Below are experts of layer 5 (counted from 0) of a mixture-of-experts language model. Rows are named router (the router's row for the expert), gate (a neuron's input weights, with its number), up (a neuron's input weights, with its number) and show model dimensions 128-191. Each number is 500 + 25 x the weight over its row's rms, rounded and kept within 0 to 999. Numbers have three digits each.
Before each expert's rows: "comes after" lists some tokens at least twice as common just before its tokens as in all text. This comes from a sample of Wikipedia text that the model never trained on. Tokens count by the router's weight.

# expert 10
comes after: "-", "|", " \"", " a", " (", " un"
router:520543494460490513459483489515515528472471490458484475487490500535491548489499515486499501521496519482566476538461489480456521488463486492537515514487515486517446467509501519468496489508537537
gate0:480501503563490552468496495497476527511523524539515501469509520459483516539545476460496509536515509536516489538504519498479494546522483499556490509487537487485475482491532480517491531452492552
up0:499494521497483503504465502481471464541503528467485488488507444535510505490522539525517499524458475514496478463503457532507545502523496502483529509476524496515505496480467476502503530481489524
gate1:490538459494517497462504495510537499488494501509525509522559480498495492515490545507474507520491500470522463480479464506480504488449515521509539486564518517485433529475486485554502536487493482
up1:512506516524514557496486528502501497521476514489458487530450511486518488464501466544526492490524523530477512509545523485527463479484458460513503498487498443500534477490507542477510496474502543

# expert 0
comes after: " a", " the", " his", " and", "'", " her"
router:476522472460493533472468481486495536494484486475491503471487477530504525502524519481515500524493524536529470528451493460490534510479472449495511487476558506511467493471448493444493503531520521
gate0:458524514482543480543472501502500501525530502526476537514517495453500508482513505459478494486487466537471545522530496551535519521528461464500554502480519464496479516530530491527489551425532507
up0:507501476509494505510479494451490491545479482468475492484452460508530473469539491475475520463495481460515469510515491535501492505534542510493514496515531522506487499496503451501471494509445507
gate1:534422484519517516509511491442556486507517467511469479546501484525485468508458538520532496509490514476452479486480544481483463456495502517483466491534550471486505529508475476480492504513489548
up1:494533492478536490469462520530451526495505501473486508502499524516450526507487528498517458494487501486459497471516494445488474514499471512433525497461502499506509547517443492546519493500486489

# expert 8
comes after: " in", ",", "|", " In", " the", "19"
router:516507446454528557436472500489514520489480490495495505487472483568489511463526513495521487539476505518521466543439522490482534505492476479509507514479491497526484454482476474487486474484526514
gate0:475482507498531463481477521541496553504484488487458497526498501476464528512534510524488483505496489507540493514516475485475495465546477511492457506472502530479515462436483484505510573506511519
up0:489510489474561458431497462512516491538467481484510522509487504506535491559507561507473507498490481450503509490536503481474514493521514479514508487475518482476496501500491507504516490495505516
gate1:495535479517469507508499506542509512482505522536493486483491514524483472490529525443496483526482520511528486526469494519497513478500497484486501469497480537505531507523504506491488513421476489
up1:509503481468488537459495528535513488508514482508505525468485543522499498509477454441465481497500467519508469531490506533517487525503488521499466484535516532507524474491526530519456452478446512

# expert 13
comes after: "=", "\n\n", ".", " =", ")", " is"
router:493521503457494537458462472510490531455447486475486468466446483533460505478535527480557510518486520548538502506476536487483553468458503499515511457485495498542481495519487493462508488495493521
gate0:481532524481514504499461477461485503489484540484523528518507506472480483465466504495509488480475502563493526496553467480485489488470467529515492462537506502486489515472485501546520480533510500
up0:543512551480472539501482525494515543487494485531498524496484493510521465504495564494473495500547492460498500502475515475495451477515521485506499558460487510516487552550516526474493524526459463
gate1:489472522484487518461488494467488506470501496467511490480490455514487509505534476500517520508492503529459514479480502488468511488528478476502484488512535467496490515472466467485507495483494501
up1:493481463533537492534543484519446503544516501465492479502474485538496490510493500509466514498487471538498503543474525471487505521536500568510493502501508502515463513481502507519487524512509533

# expert 11
comes after: ",", "s", ")", " 1", "\"", "e"
router:479556488485490507433443509516487505462435487480490453466477506529495538453506525480513527519474515530529485525482519466489520496453470470518495492469506475499509488494473530485495487490547524
gate0:442511497472509429499503533472502466463473521456494522494509520503494502485524491455518556499473494505454516501471485500514440494544507477457440479514475513491517533515482500469453475526527492
up0:509464473543475529491495496493499507462508527448526488472492513510505534442566518452518549479498496506498531504486513545560483521492486476487472487473535498500551521441471478506513499493505497
gate1:532511494542493534524525498531522502486507499502487503511522470498534500443493484465513522516464519501536481479518510505504534465514519480482519503455556501508504513503452496512526540498521493
up1:493492499531524482521517502521498465539493520499522458509553546528532494488484509504494493504483516499493493532483507500463507479497491465479513535545508490487499504491533522507528504526515478

# expert 1
comes after: "\n", "-", "\n\n", "  ", "|", " ("
router:509521473499511510439463517528470509481447505517472469462480490520486503483473514492539505512494533534533491528462491493477522478492506468509489494491508500511484484502447510516471501519554523
gate0:492472513514497479506522496497502505478531518473479459467467499508486483500542483487577480527435491424521475525528539488514514432515500492467492538456543505494469516468507499476525483505467481
up0:527448529476450474483483494505547548495506521496461483538479469458440488522517501497475499499450481455512502508500515506524518463518559479525484521465543500490535514509537486466468485527459540
gate1:458531453516504528533508507559473531511490539492498508490482520508540435472549498500497519487489489492499534557474516511471484459497453502486497508481543479467465491505483504417524469523515475
up1:471495434525499498515511504526515557496513541502482533530504510482473480474502505512537493490493484486494510532454527495483531511539463455480514506491501496521478492496476515477546486489530516

# expert 5
comes after: " |", "–", ".", " (", ":", "′"
router:505530466461495490472449510509473535489508482474505487470491526513498516486520534481498488531469533522524482534483519492457536497475503480500494468491522476519471499456497500481488504496509519
gate0:477523556494504487511534482507501465508486473470498494497481503539531504474489466550491517458473513526492481490476517515492525468506439495524512522524535506468524526515509505529538466478498504
up0:516488439527505503473481547505429496484490542508478506494498534451458516536478523474475462456524465541504537494500487478505506508460500514523489465465472523513452513454504511500481503524500473
gate1:508554467511460485484480558536475514532520547508489474461512527522484487507525482469525497466471493528504490545540470478494524443506487509510519510521519500487485518512529446480486479473565474
up1:476473455494525511519525439511512537490484490478504504499492481554540525464523464557495558523495528528521502495464494496515480530521458491542528499499533505551501497489498545490533503486497500